Weights of a small mixture-of-experts language model, trained from scratch on English Wikipedia: a softmax router, 764M tokens.
Below are experts of layer 5 (counted from 0) of a mixture-of-experts language model. Rows are named router (the router's row for the expert), up (a neuron's input weights, with its number), down (a neuron's output weights, with its number) and show model dimensions 0-159. Each number is 200 + 40 x the weight over its row's rms, rounded and kept within 0 to 999.
Before each expert's rows: a language model's description of what the expert responds to. This comes from a sample of Wikipedia text that the model never trained on.

# expert 44
Romance surname pieces
router,157,163,240,254,163,141,157,193,205,266,201,228,148,118,149,232,202,131,193,160,229,193,184,211,108,174,219,187,197,238,125,232,225,189,251,218,269,159,145,224,160,161,251,269,201,195,169,189,240,201,236,130,228,190,240,219,207,121,214,217,125,218,201,199,179,229,221,307,193,147,148,228,204,162,115,144,196,204,182,272,179,154,218,166,205,163,169,191,185,189,183,223,201,273,263,111,191,204,216,255,197,152,218,245,173,232,160,169,270,232,207,148,268,206,169,200,181,201,202,148,247,198,207,205,213,147,260,171,195,277,172,226,259,214,153,118,137,189,138,232,186,182,269,196,193,212,144,216,178,186,225,197,201,227,206,188,239,247,219,262
up2,173,188,217,115,141,133,263,174,199,241,216,231,155,218,146,179,145,194,157,183,160,221,238,271,128,220,195,211,158,254,194,231,133,150,222,213,198,93,146,201,172,166,255,245,178,140,208,237,207,218,168,129,175,217,260,134,208,220,96,251,253,138,210,176,187,207,154,198,175,176,239,220,163,131,219,261,190,250,178,168,162,111,195,167,173,245,200,174,219,252,279,207,267,227,254,208,197,206,241,203,152,193,220,212,146,217,223,180,195,191,210,213,216,215,184,202,240,146,196,160,231,214,172,247,137,182,210,181,182,229,107,219,211,235,264,182,207,188,80,195,187,122,269,241,182,201,221,221,187,262,166,214,249,172,201,182,208,180,206,204
down2,166,195,212,176,158,134,231,218,190,183,262,162,207,154,238,133,167,204,207,190,267,247,198,178,259,235,128,259,180,196,265,100,170,190,213,164,183,195,227,157,252,170,181,173,252,247,120,249,155,176,201,216,224,229,180,225,222,187,234,123,190,174,186,143,251,216,215,132,191,269,168,198,151,162,187,216,212,188,202,266,106,167,148,242,195,188,192,187,219,228,177,196,230,184,72,187,152,155,221,156,282,221,256,195,182,185,236,253,213,175,265,151,132,178,237,177,203,140,141,249,294,241,221,191,238,175,170,263,207,229,235,237,191,183,243,222,200,189,176,173,226,223,262,181,195,185,153,169,149,143,234,235,265,199,236,182,139,191,221,220
up3,141,236,261,232,124,129,220,209,160,166,179,219,178,181,221,199,144,214,215,195,239,234,216,203,114,159,245,174,245,244,152,184,232,157,258,260,210,201,138,170,124,182,261,245,219,200,196,181,245,203,181,233,183,201,231,237,212,144,299,156,165,143,238,215,193,241,223,177,190,167,140,228,214,201,201,245,301,167,161,262,243,156,215,132,215,206,155,199,239,212,239,211,211,204,166,233,155,194,193,248,269,174,216,168,157,221,139,132,164,196,187,149,250,224,180,181,205,186,236,239,269,216,235,215,173,176,205,100,249,227,188,177,233,245,218,220,165,258,217,190,271,210,211,160,193,270,226,132,148,188,170,240,195,177,284,178,165,225,170,96
down3,202,189,199,250,213,227,277,171,128,181,217,186,168,131,222,217,172,214,145,217,188,166,141,171,194,169,188,153,203,256,172,234,248,298,211,200,251,185,164,290,238,165,158,135,199,247,282,154,148,229,200,225,265,240,227,155,238,242,182,240,177,199,179,202,161,273,235,218,177,234,175,128,148,167,199,209,187,168,184,199,200,143,245,188,227,267,179,173,182,178,202,166,139,149,206,209,193,165,130,216,149,176,208,163,203,234,211,171,169,178,175,190,191,177,214,196,213,209,162,247,159,110,247,230,237,162,123,168,185,189,242,200,203,152,143,294,153,147,200,309,204,197,162,193,115,176,182,205,204,180,173,222,129,154,238,168,176,235,101,154
up4,102,212,189,171,178,192,218,148,193,168,268,196,197,155,257,208,188,178,199,203,196,166,242,279,185,220,179,185,177,183,160,251,190,172,174,97,205,218,201,169,194,144,185,225,261,179,107,165,222,146,166,199,177,191,186,247,166,173,240,226,162,207,175,192,217,232,136,271,268,177,219,176,188,167,135,184,147,210,259,175,146,205,204,154,233,239,180,235,202,93,185,172,102,228,237,186,197,230,182,212,180,149,154,228,224,181,233,154,173,247,225,145,218,170,251,127,284,103,230,158,257,196,239,219,166,167,180,218,142,160,202,236,166,170,243,170,168,213,160,209,195,199,236,151,197,254,225,249,182,238,272,169,279,236,187,102,203,177,194,243
down4,157,232,214,271,202,216,218,247,201,235,229,205,238,186,220,241,278,188,225,271,109,197,178,169,196,151,171,255,148,193,173,137,163,194,218,197,119,194,171,165,201,234,187,204,211,191,203,180,228,194,264,255,189,265,203,219,199,137,244,232,255,259,192,193,212,266,192,174,206,140,191,179,217,265,207,234,176,145,190,106,226,204,198,194,168,237,200,179,240,210,239,153,205,202,206,175,127,276,133,235,221,209,195,224,193,218,183,218,191,117,198,254,226,251,169,207,220,214,218,210,183,223,238,235,230,161,200,198,271,153,320,155,194,194,146,204,225,220,171,217,285,212,184,250,218,99,117,203,136,207,190,166,197,160,63,225,226,168,237,152
up5,234,167,233,157,252,164,214,197,142,122,218,185,175,105,203,217,259,228,188,229,210,179,212,264,178,161,205,152,226,245,147,215,174,168,249,161,191,168,175,234,157,177,257,236,156,215,208,230,239,153,231,209,207,261,268,171,196,219,205,162,181,205,152,176,198,163,186,270,205,162,165,228,169,220,212,180,241,237,128,166,172,143,201,193,191,151,232,214,157,278,136,185,202,260,212,178,277,114,216,208,205,197,174,175,183,228,186,194,230,128,208,263,231,144,161,164,133,184,183,188,167,193,219,194,248,259,207,220,184,172,282,199,268,260,120,191,203,277,164,263,125,214,309,290,134,207,166,147,229,181,198,187,215,218,135,196,245,226,185,213
down5,170,210,259,236,173,150,278,247,199,217,172,275,231,218,254,233,198,82,152,208,209,261,195,193,209,193,173,215,297,157,223,222,187,203,268,143,110,282,175,153,258,141,207,188,182,237,152,224,218,260,182,185,238,159,209,209,209,275,193,152,175,167,163,278,254,161,194,141,150,155,176,167,227,188,249,177,236,182,166,234,160,178,200,140,247,229,126,178,150,153,240,186,212,159,173,205,230,243,200,182,238,147,225,148,236,235,211,207,206,174,213,215,211,155,199,220,234,203,195,269,178,228,190,127,208,178,150,181,172,190,161,207,191,167,228,242,240,241,254,223,180,119,182,200,253,143,255,244,194,314,177,236,176,231,198,232,189,180,166,245
up6,155,138,218,220,129,149,202,179,217,194,168,232,256,268,163,220,214,263,210,170,69,197,206,274,215,192,218,237,163,184,201,194,223,240,158,178,205,195,174,156,231,148,197,208,187,177,147,240,205,201,191,175,192,232,214,247,207,137,211,232,151,239,204,171,269,228,150,223,232,210,170,186,133,199,165,192,192,213,139,255,208,212,182,107,264,218,218,167,205,216,166,106,256,244,188,221,193,136,166,289,146,195,170,193,162,192,149,164,236,274,178,196,235,195,248,149,149,146,174,139,260,222,222,163,165,203,225,187,152,245,217,254,192,217,306,140,78,211,179,154,150,225,196,233,152,224,213,194,191,154,192,244,206,213,218,222,258,187,193,150
down6,167,279,185,237,255,239,199,279,232,215,207,194,179,184,186,229,290,198,176,170,251,182,183,207,259,222,208,179,174,167,235,196,219,212,186,189,135,267,214,196,196,179,185,225,221,243,207,221,261,221,193,186,106,256,167,218,151,220,212,210,161,239,250,185,255,227,131,275,218,155,120,255,230,214,209,155,175,167,173,159,184,254,145,99,189,200,232,137,173,140,235,282,224,206,199,180,184,219,184,198,247,183,210,215,133,186,206,192,213,163,224,175,196,185,203,157,201,145,199,233,195,169,195,161,254,246,323,172,276,251,210,221,126,185,303,246,199,226,195,203,202,232,200,268,228,187,245,155,203,198,246,222,184,94,265,265,191,192,199,245
up7,186,211,178,230,200,231,235,217,262,234,210,278,136,171,217,175,193,257,175,159,158,179,307,202,216,150,166,208,202,245,168,216,220,153,218,249,235,150,144,208,208,195,214,279,214,186,170,240,188,228,227,283,189,129,160,226,249,203,234,189,144,238,148,250,180,220,216,251,168,208,238,233,178,218,176,147,139,226,211,227,222,226,235,212,218,107,277,99,271,177,226,197,158,238,221,130,212,167,230,212,148,204,160,167,176,266,133,142,193,195,222,165,171,306,134,193,111,157,151,178,214,232,218,249,185,242,169,219,179,171,190,240,217,212,249,161,195,206,204,259,173,158,151,197,210,244,171,221,152,225,215,234,238,169,221,161,204,151,269,267
down7,218,204,184,238,152,173,263,136,211,240,109,258,198,205,135,200,188,156,215,210,112,146,189,162,241,253,194,163,225,117,230,227,176,166,203,237,251,211,208,180,131,212,111,285,211,205,182,175,257,174,216,254,176,125,140,195,257,212,231,161,253,236,244,167,176,288,230,214,246,215,217,215,208,231,227,146,175,189,222,102,194,271,178,180,234,229,233,209,213,178,200,222,162,168,156,254,271,141,212,154,201,199,175,143,253,207,216,125,152,280,174,244,196,214,193,189,158,142,148,243,199,186,192,194,174,277,248,148,175,178,221,163,231,198,237,241,160,158,225,162,190,198,112,238,206,165,215,191,214,270,206,160,159,194,247,202,235,223,223,214
up8,229,243,135,202,172,245,71,147,212,326,225,295,196,230,192,227,164,119,203,196,202,184,226,232,191,202,217,173,253,174,211,238,282,229,182,275,178,189,209,236,158,183,241,316,224,315,192,169,202,223,213,187,231,126,227,196,226,143,239,200,246,174,250,200,200,171,222,217,198,214,237,144,218,183,266,197,250,185,155,212,196,180,188,166,134,211,231,224,214,248,203,227,252,216,199,194,169,155,189,230,185,176,263,171,146,157,99,154,179,219,172,106,237,222,223,188,222,194,193,195,213,197,263,222,165,197,188,240,178,187,175,168,216,162,180,190,171,277,121,230,232,244,201,223,165,171,180,252,178,162,194,182,157,250,207,221,250,185,169,230
down8,215,219,168,122,211,177,197,258,210,233,217,186,327,159,213,206,161,200,135,224,142,143,205,199,171,238,202,220,292,227,235,205,180,249,210,201,141,228,210,249,209,219,221,159,204,183,229,293,214,172,133,181,158,118,151,261,230,146,202,141,303,202,205,250,215,139,189,157,212,182,199,170,185,241,242,167,242,222,235,164,201,228,172,190,223,110,291,203,175,206,216,196,219,176,161,107,197,164,158,150,219,201,244,251,212,137,189,138,174,194,193,201,226,172,249,159,239,221,198,212,159,224,281,210,195,210,213,259,170,159,138,251,121,138,231,181,136,204,228,239,186,209,162,206,185,170,168,189,258,188,199,198,175,167,108,206,195,232,168,246
up9,140,211,213,204,190,146,258,130,239,163,204,209,232,200,183,205,187,190,161,191,142,182,194,209,132,163,226,176,236,193,212,220,181,272,228,179,204,138,127,192,212,260,233,225,155,186,155,155,158,176,234,165,164,208,330,203,219,150,205,130,217,133,187,245,150,251,222,264,176,208,154,156,192,222,223,298,221,175,115,262,221,168,229,212,109,238,218,168,190,207,172,228,168,223,274,154,229,249,202,243,206,170,154,261,185,216,183,181,192,250,224,179,222,249,201,263,239,218,205,257,177,155,216,248,223,225,270,223,160,197,239,240,235,180,178,203,143,232,244,229,206,104,210,175,162,274,148,282,209,199,184,287,222,199,217,237,206,186,262,202
down9,175,212,275,203,272,267,203,179,237,170,184,125,176,147,219,149,190,210,202,185,203,250,221,290,225,177,174,253,222,109,206,252,214,186,189,182,186,229,181,163,199,162,206,242,224,223,204,199,189,180,178,180,197,219,282,195,265,235,169,210,163,156,130,195,263,300,207,236,232,238,186,195,161,225,194,160,165,218,274,200,215,175,221,221,213,232,222,230,230,238,294,164,172,243,164,185,218,274,178,102,218,213,169,179,202,257,115,152,248,229,225,193,165,227,127,190,217,132,163,202,241,227,192,176,279,241,138,235,206,165,193,233,140,207,223,267,205,207,236,210,156,144,161,122,183,159,240,216,160,246,191,220,219,216,155,199,109,246,164,131
up10,125,161,286,237,139,178,235,208,209,254,157,243,167,228,190,211,247,213,213,194,159,171,257,191,196,191,227,139,164,225,193,176,123,200,181,201,156,160,237,165,182,187,221,167,197,220,156,261,233,233,158,135,195,171,227,176,289,107,271,221,165,192,230,244,189,159,177,289,211,142,176,233,277,183,185,235,245,164,206,201,218,136,243,169,171,224,178,207,269,196,162,228,265,252,227,179,170,195,269,178,245,139,145,151,216,170,292,177,255,177,211,216,234,178,146,168,156,172,217,203,184,213,256,240,176,195,208,242,227,207,224,179,242,203,182,249,209,132,202,113,234,212,225,185,179,247,187,113,179,288,218,182,230,252,169,170,227,229,239,280
down10,200,229,210,217,173,237,237,193,258,153,160,252,152,247,227,149,213,191,155,170,184,188,128,203,172,208,245,160,162,254,114,224,172,200,161,133,178,165,234,207,119,150,212,202,217,210,232,169,219,193,174,167,213,228,140,213,234,253,147,229,195,182,166,120,218,192,199,235,189,144,182,247,208,186,214,241,205,196,194,263,241,237,193,178,181,172,191,214,200,212,290,180,223,184,164,214,211,147,201,231,219,195,126,213,212,214,240,196,195,175,222,171,224,221,272,233,235,218,260,200,191,280,251,183,199,220,152,150,226,212,161,210,195,183,134,220,206,207,229,212,184,151,268,262,124,295,215,195,176,255,306,170,262,87,357,189,173,236,202,198
up11,200,249,177,220,207,185,239,125,192,195,190,211,158,188,230,158,230,155,181,156,262,210,211,228,203,125,196,185,239,204,190,258,286,103,189,205,168,153,144,222,204,236,177,176,227,219,199,198,279,187,189,251,299,237,223,294,184,156,253,218,223,243,184,212,192,239,192,210,220,195,199,190,102,238,216,141,238,121,181,217,157,196,217,167,213,263,196,208,245,213,315,223,65,179,187,176,271,169,233,186,200,184,235,231,251,221,180,116,148,240,206,192,213,252,197,249,268,213,152,179,232,169,172,169,268,145,240,160,168,226,172,230,206,178,160,203,124,234,169,196,217,184,262,141,156,223,209,196,177,183,134,198,219,244,214,220,238,209,188,206
down11,257,182,163,115,191,222,289,241,246,116,198,262,173,201,198,233,213,146,151,181,227,234,184,183,183,214,158,198,274,240,224,185,140,246,172,234,266,192,232,107,255,208,230,159,191,178,194,219,160,199,256,232,172,220,173,145,172,207,270,174,231,110,211,206,218,243,231,185,187,180,190,263,250,263,204,219,108,127,173,131,229,176,252,210,173,270,216,188,175,211,258,154,186,210,198,179,166,190,212,197,166,159,211,173,241,253,192,220,208,213,258,122,206,289,210,221,262,133,316,189,207,196,212,271,214,172,251,179,209,189,164,195,204,226,223,174,177,196,187,234,255,188,185,194,267,236,267,251,208,210,163,186,210,249,148,193,209,145,198,259
up12,188,129,226,234,248,170,217,189,172,191,203,202,231,196,172,177,213,156,207,216,190,204,257,167,243,255,199,196,196,236,114,213,169,172,250,257,242,121,213,150,182,193,198,275,172,230,118,228,176,191,208,247,198,269,242,136,183,203,185,239,174,203,159,150,213,133,139,199,244,210,165,255,144,151,152,234,213,148,200,194,156,209,250,161,212,172,215,264,259,197,198,208,276,270,253,145,205,148,176,239,248,211,214,82,225,181,199,138,277,234,212,123,242,152,156,206,165,155,209,172,231,116,250,230,243,167,182,201,243,183,257,209,162,192,226,249,188,177,236,216,189,279,154,260,192,181,201,244,194,173,191,163,139,246,223,144,177,223,234,127
down12,226,184,176,166,286,227,203,151,206,228,191,228,303,217,137,169,195,154,214,237,215,129,278,220,193,254,160,227,251,231,212,149,159,145,212,141,184,165,238,173,266,166,228,246,143,180,214,278,204,261,167,182,174,214,190,167,193,196,181,213,178,160,162,151,212,205,221,192,211,160,225,220,218,142,210,260,217,259,183,300,178,285,180,152,197,246,167,223,125,239,178,162,219,202,177,205,165,178,150,183,232,212,235,129,179,202,125,229,156,182,241,185,227,167,138,191,157,184,195,187,130,280,238,192,183,160,232,169,174,143,240,251,178,189,199,187,202,188,199,191,160,272,275,213,142,271,149,228,229,132,199,236,217,135,264,143,184,250,216,148
up13,185,140,209,174,229,172,207,237,174,161,272,230,148,201,149,213,161,163,179,182,208,160,190,229,208,211,188,219,209,195,145,223,233,205,246,269,203,125,198,216,195,179,226,153,221,212,156,188,159,188,158,166,182,272,153,186,229,148,288,168,146,226,169,162,215,255,224,256,162,167,148,245,179,171,135,229,225,229,239,190,213,195,243,232,165,142,171,232,198,146,153,110,181,142,278,253,231,230,237,174,150,168,190,281,209,246,153,203,176,128,123,104,232,164,168,256,222,185,234,147,247,257,243,240,279,127,257,194,214,208,256,243,201,201,179,161,175,194,218,252,220,210,202,213,177,233,172,205,184,216,229,198,214,101,181,99,198,239,154,205
down13,203,193,214,195,208,183,260,179,208,151,224,213,254,230,277,174,139,126,210,230,214,152,179,213,157,138,260,231,221,205,281,250,126,198,177,165,134,231,126,175,151,200,172,212,259,199,151,236,163,170,170,196,138,176,164,196,224,264,194,231,223,124,177,208,138,152,205,228,152,188,187,233,195,193,231,255,214,224,210,240,166,202,187,277,250,117,200,171,146,170,150,185,194,244,231,172,265,299,212,128,123,234,242,140,243,217,192,163,248,185,250,230,244,232,196,173,187,198,176,186,169,193,183,136,261,291,133,193,163,192,229,217,213,118,187,242,182,133,254,163,239,257,174,148,198,212,175,165,224,211,208,189,153,193,244,200,266,194,170,189
up14,253,177,168,215,166,279,175,240,170,208,87,207,195,192,197,116,300,206,211,225,161,195,219,205,175,226,180,209,189,147,156,184,208,204,257,190,181,161,265,222,181,261,230,244,138,156,207,228,186,209,228,186,235,172,289,190,200,228,132,221,163,214,132,256,168,225,185,237,133,126,173,232,121,205,197,89,135,138,226,255,170,184,203,176,171,116,196,157,148,181,158,182,292,207,225,137,119,239,203,256,175,254,235,198,181,206,203,222,182,181,190,152,236,199,152,251,185,185,196,171,219,178,169,193,225,193,272,150,175,230,229,180,289,216,168,186,182,204,207,222,174,182,249,235,269,218,198,199,176,194,206,207,99,181,186,184,243,157,183,204
down14,157,199,227,189,232,226,124,248,109,242,209,188,225,197,181,203,191,238,263,176,169,185,204,141,178,189,231,210,193,187,194,166,246,238,212,193,222,162,206,255,176,225,221,221,211,259,197,126,153,199,117,161,174,208,244,171,193,168,187,155,149,265,215,233,149,157,208,265,233,202,229,185,204,205,235,246,256,213,281,174,149,225,171,211,112,239,151,110,207,131,231,234,166,180,243,162,159,190,251,306,122,133,94,117,177,215,156,177,233,177,173,189,200,142,145,200,170,206,178,161,148,164,182,173,208,214,177,167,219,194,235,213,154,181,247,248,209,269,220,137,245,224,168,247,200,174,191,136,195,143,181,221,191,221,292,213,216,192,144,166
up15,122,215,175,253,155,190,246,158,238,222,143,214,186,123,193,202,226,170,160,178,166,178,196,151,159,240,249,235,234,197,148,173,221,219,256,192,217,205,181,191,187,235,163,221,96,129,151,156,194,231,259,160,151,234,264,247,285,246,235,228,219,208,148,206,168,229,210,172,209,219,209,282,167,183,185,151,220,219,171,194,250,213,185,228,169,193,243,174,214,249,218,234,209,157,256,153,160,257,153,174,198,263,146,224,143,137,188,192,242,220,222,143,251,161,252,188,209,187,188,175,182,242,166,221,182,158,284,193,226,280,202,258,265,148,169,245,192,221,192,156,146,169,277,284,135,166,148,193,247,176,292,195,231,204,173,163,261,203,232,195
down15,264,178,210,178,183,145,173,223,149,214,210,208,194,225,247,205,182,195,180,238,181,139,236,206,184,185,233,262,199,194,162,111,153,167,193,207,178,146,163,134,182,180,223,118,179,154,191,169,139,331,200,218,259,176,190,156,256,136,174,139,180,220,181,171,211,182,216,241,134,176,251,261,196,187,214,175,114,206,184,266,141,186,122,141,242,174,159,210,260,189,238,236,267,215,216,177,231,238,242,204,172,278,248,154,202,143,209,219,196,124,209,200,215,236,192,179,180,255,198,246,165,207,167,188,201,146,170,257,272,234,157,183,265,159,217,227,249,217,173,131,167,175,157,196,279,183,179,175,191,157,223,269,142,172,237,137,231,152,183,201
up16,172,162,275,220,210,194,204,275,203,153,233,222,227,187,207,225,243,141,195,201,250,205,133,196,144,201,229,219,208,220,225,190,171,184,288,173,142,145,114,187,151,217,211,222,203,240,277,215,169,171,187,161,138,153,154,123,188,173,210,259,243,146,210,171,167,211,280,207,201,170,197,189,204,255,132,170,246,267,155,223,202,192,185,238,261,124,201,174,116,168,164,201,121,172,241,115,175,225,195,218,274,203,154,228,219,207,265,156,185,206,229,211,208,184,198,260,238,215,184,145,200,154,163,171,234,186,212,195,128,266,212,195,225,263,163,272,194,189,151,174,220,202,135,235,210,151,221,222,179,142,224,161,217,202,128,166,227,180,211,316
down16,291,197,191,182,206,254,271,138,180,140,169,199,154,244,186,187,259,192,251,203,262,219,223,205,175,151,196,172,164,242,232,215,222,134,231,197,295,194,253,235,281,233,137,201,186,161,197,222,204,203,214,272,248,182,232,121,144,209,223,255,245,172,208,196,158,242,187,225,158,239,218,223,249,224,195,212,186,244,224,217,149,187,196,176,213,185,207,229,134,139,196,237,188,206,283,218,136,228,252,242,199,204,318,239,162,187,245,185,200,210,213,220,201,242,225,158,151,249,187,197,271,160,183,274,221,175,246,174,206,269,273,179,190,241,187,179,226,177,186,204,235,261,172,295,179,184,324,175,178,209,159,195,162,165,205,226,201,145,168,257
up17,204,217,130,201,158,183,242,168,219,245,245,228,200,187,192,218,254,203,178,218,197,225,169,147,177,233,196,190,195,216,186,155,230,218,183,260,172,230,138,181,175,218,165,235,226,237,177,189,191,95,257,111,202,258,244,260,162,203,217,199,279,157,170,175,196,175,193,280,231,159,230,165,205,169,206,165,244,228,170,254,135,170,236,177,231,233,204,238,188,216,200,199,200,209,225,222,213,262,154,219,164,193,133,271,162,240,150,303,224,224,170,180,302,192,160,131,180,212,181,183,142,195,135,229,171,167,172,155,155,248,203,235,189,306,123,159,165,255,171,247,210,284,115,244,205,223,174,239,199,225,256,203,238,233,215,194,290,189,157,176
down17,229,231,127,204,179,210,153,192,170,199,205,285,214,213,170,253,243,161,244,228,130,146,168,222,204,230,187,153,208,185,236,168,78,212,228,99,247,177,241,139,269,191,198,201,204,218,226,205,155,151,187,149,193,283,181,180,109,253,272,219,212,225,218,234,217,232,147,180,266,252,255,204,195,196,176,242,174,170,230,170,97,193,195,249,224,203,205,207,224,189,250,149,213,226,226,183,221,185,231,174,220,204,192,137,267,257,252,163,74,207,206,299,210,205,156,178,176,201,211,287,186,189,156,167,247,174,185,229,230,210,226,212,224,206,195,158,218,221,180,240,182,205,231,164,175,159,208,214,243,160,217,200,246,255,208,191,275,130,243,174
up18,227,214,176,213,177,205,184,176,146,241,284,248,148,169,164,106,170,231,223,212,141,243,168,230,117,219,261,244,223,170,170,213,184,121,257,267,236,198,176,159,132,174,190,247,227,150,157,242,191,185,151,152,217,205,238,243,254,149,250,179,127,244,262,245,137,193,226,220,302,276,142,150,191,113,153,151,210,113,188,216,218,212,150,182,203,191,209,179,242,225,210,230,183,199,141,187,239,236,221,225,210,173,220,182,175,188,169,210,187,212,146,232,166,186,189,212,234,236,289,206,163,182,199,185,196,175,204,225,209,206,187,203,180,224,185,219,182,207,195,117,114,192,284,248,125,119,193,186,163,130,182,212,190,168,260,217,189,211,194,242
down18,114,140,253,214,186,110,302,203,193,228,122,242,202,116,188,198,200,266,169,235,211,194,200,180,200,195,308,206,204,197,274,135,208,169,157,194,213,167,168,172,214,205,231,183,187,213,166,232,234,157,217,235,175,187,187,245,240,149,163,190,196,141,166,225,207,223,240,203,240,230,155,142,191,178,159,200,168,269,174,203,212,73,230,228,205,220,255,209,173,108,190,231,251,188,197,236,187,238,166,176,221,194,238,204,176,234,232,272,134,240,190,274,182,142,195,216,175,191,227,201,243,235,188,244,199,187,146,222,168,233,225,173,167,294,129,222,218,187,243,181,251,188,237,191,200,170,175,208,131,191,145,195,141,290,231,239,160,273,223,213
up19,202,201,241,147,149,194,217,194,223,311,183,221,210,187,130,205,243,198,211,186,223,226,230,216,160,180,171,236,163,177,188,250,184,157,205,240,169,191,138,216,132,188,247,229,191,197,185,188,285,217,206,255,225,184,244,229,200,170,168,144,167,167,219,148,164,135,140,271,186,162,199,170,126,279,207,180,114,178,150,273,195,180,165,215,209,218,172,244,131,172,223,198,94,231,186,166,166,162,228,218,122,176,245,222,262,279,176,157,222,192,194,194,212,212,175,193,271,136,221,110,215,174,229,254,234,276,162,204,229,184,263,257,198,175,240,186,201,268,150,253,161,177,130,190,129,220,144,185,192,185,204,214,207,250,240,173,137,214,211,245
down19,236,181,147,246,236,135,215,181,182,153,207,175,187,204,197,179,169,206,121,259,275,176,228,153,243,190,208,191,148,206,207,165,210,151,236,175,138,196,220,222,210,185,216,151,261,247,201,185,160,222,188,175,206,224,239,235,155,160,268,233,258,212,264,230,235,228,183,157,201,240,208,157,184,182,159,124,201,189,175,189,160,169,163,189,214,129,233,166,258,204,161,211,209,149,97,225,316,145,226,115,268,239,211,181,214,207,235,217,201,201,239,232,183,153,253,232,221,227,221,243,210,180,151,183,146,221,173,172,150,177,253,130,311,216,242,167,199,234,252,194,181,192,221,247,241,211,254,206,285,127,188,147,220,208,182,318,190,153,199,227
up20,170,226,188,138,193,242,129,219,186,188,215,204,224,152,212,250,237,173,158,190,151,164,162,193,220,145,244,140,237,230,154,261,196,139,257,167,259,226,257,229,205,165,213,245,197,206,209,124,184,277,174,133,253,169,189,184,226,138,241,135,197,174,249,168,287,190,181,258,223,181,200,251,278,188,197,145,218,203,268,199,207,223,246,187,187,252,215,248,172,190,202,171,168,178,216,191,135,195,181,182,212,155,173,241,205,221,121,168,210,235,188,202,233,122,203,208,132,225,189,139,213,235,178,213,214,227,186,224,224,219,190,301,208,141,205,177,138,169,209,284,187,186,134,258,184,227,167,229,113,102,171,233,240,308,186,159,215,210,220,154
down20,236,253,194,174,133,237,322,200,245,202,230,223,299,193,203,156,222,157,225,210,226,153,167,227,132,131,175,172,192,224,144,247,231,131,202,157,189,241,178,149,187,201,193,217,162,197,190,172,198,208,255,210,210,184,145,211,279,194,198,142,166,194,215,256,244,247,212,143,189,179,220,203,222,173,166,146,153,177,234,267,165,149,251,247,215,139,206,227,199,121,183,177,197,201,111,238,239,213,169,153,171,181,214,193,183,98,218,165,168,245,236,196,232,207,221,224,189,163,184,183,229,177,237,158,209,180,178,308,217,178,171,249,227,196,209,244,113,194,213,239,147,163,190,286,291,203,217,161,248,129,164,222,239,161,191,196,210,182,294,212
up21,124,196,132,200,215,193,201,156,245,205,245,209,110,139,169,211,239,290,215,146,188,181,164,202,195,137,280,205,265,175,176,207,210,233,248,314,205,216,182,209,185,195,150,257,99,217,265,169,235,219,241,233,207,257,251,207,152,186,232,151,210,199,249,183,136,252,147,240,215,130,211,276,253,184,181,190,154,214,180,212,159,197,251,147,173,193,182,167,191,183,178,168,231,170,214,267,170,258,241,294,221,165,133,218,161,208,194,196,186,164,218,150,206,210,236,136,160,150,199,304,174,217,234,208,209,172,267,219,257,190,189,217,186,232,156,168,226,189,141,203,219,170,199,185,246,201,197,275,133,190,147,161,160,180,245,174,205,229,211,202
down21,252,228,188,215,131,132,178,181,188,192,191,253,179,157,273,106,190,164,182,182,267,280,223,232,164,158,266,166,204,233,204,222,213,208,178,165,97,172,240,229,185,199,160,260,223,199,182,185,138,212,182,191,233,161,101,161,213,217,168,208,250,254,148,238,199,188,265,206,209,185,170,169,148,214,176,174,243,154,122,196,181,218,222,151,248,250,200,276,203,217,201,260,185,206,171,176,198,115,201,207,249,224,207,183,178,242,186,232,259,203,137,238,201,205,185,225,248,151,179,229,191,154,205,182,191,259,231,176,231,220,173,228,230,196,143,158,234,169,254,199,233,214,237,214,214,122,261,202,251,225,137,289,174,139,195,190,224,120,166,316
up22,146,260,173,206,211,143,109,251,166,187,273,236,231,138,182,171,211,149,188,229,194,200,233,266,262,181,273,220,219,181,238,177,214,175,226,229,246,164,145,234,208,261,241,230,247,137,230,225,168,166,257,179,221,118,196,191,220,184,207,263,221,165,137,181,229,183,133,261,205,161,198,191,190,205,109,150,192,186,176,173,175,154,187,113,182,130,168,213,212,176,216,162,175,218,161,192,239,264,224,229,248,177,260,246,233,185,190,169,279,230,194,200,204,237,158,168,177,159,237,209,216,166,245,183,168,229,272,164,239,173,217,160,176,250,295,138,217,208,126,175,215,232,202,184,248,178,140,169,124,220,217,241,180,200,148,258,228,297,206,230
down22,175,295,249,192,212,211,191,221,125,165,180,184,217,221,173,188,179,242,187,212,216,153,241,130,234,260,193,201,148,139,159,227,198,211,194,156,268,234,302,144,148,244,190,166,203,205,227,177,171,171,221,148,187,191,219,322,244,165,190,131,138,230,128,225,161,148,230,217,276,180,189,174,177,218,180,216,210,164,214,208,172,270,159,138,238,181,232,207,200,178,208,281,213,213,229,244,260,225,204,181,202,213,209,246,100,246,153,236,156,226,195,160,248,130,245,200,234,242,201,238,226,168,148,128,176,179,176,165,170,159,175,200,131,198,235,157,206,189,220,206,206,161,208,258,218,213,285,215,260,271,162,245,157,246,132,192,195,191,239,245
up23,190,186,224,201,227,215,244,234,242,225,232,210,211,260,206,201,150,172,174,141,180,170,134,241,139,180,126,284,138,217,158,225,143,185,223,201,213,107,224,192,174,227,171,238,174,210,192,169,231,211,179,197,231,133,193,209,239,251,241,212,159,194,142,104,161,163,213,211,210,165,222,176,180,176,235,120,224,224,159,191,188,219,193,164,155,181,220,179,239,94,179,225,276,188,171,203,171,181,222,254,191,238,115,192,188,226,207,312,170,195,195,227,224,225,152,218,176,222,212,139,241,200,160,101,206,114,250,135,262,262,166,204,196,237,169,104,197,179,202,191,245,186,206,159,285,183,125,210,162,172,198,198,281,208,166,201,174,197,186,255
down23,242,224,179,147,191,185,219,217,183,204,146,194,219,252,196,204,116,215,231,148,139,204,201,207,212,248,118,136,231,157,221,179,245,132,216,224,125,198,186,218,197,164,215,206,207,220,208,279,204,168,241,255,219,201,213,217,263,221,216,193,220,174,209,183,188,192,208,285,198,202,234,236,204,163,201,160,191,207,211,176,245,140,158,239,145,262,260,205,250,289,243,216,242,193,172,217,220,152,178,220,259,128,170,246,218,262,197,285,248,227,265,227,194,253,119,164,242,255,237,176,134,236,161,242,200,189,125,270,183,193,195,202,167,172,189,163,108,252,190,170,149,213,274,171,276,180,278,206,228,122,145,249,178,181,212,138,158,178,193,197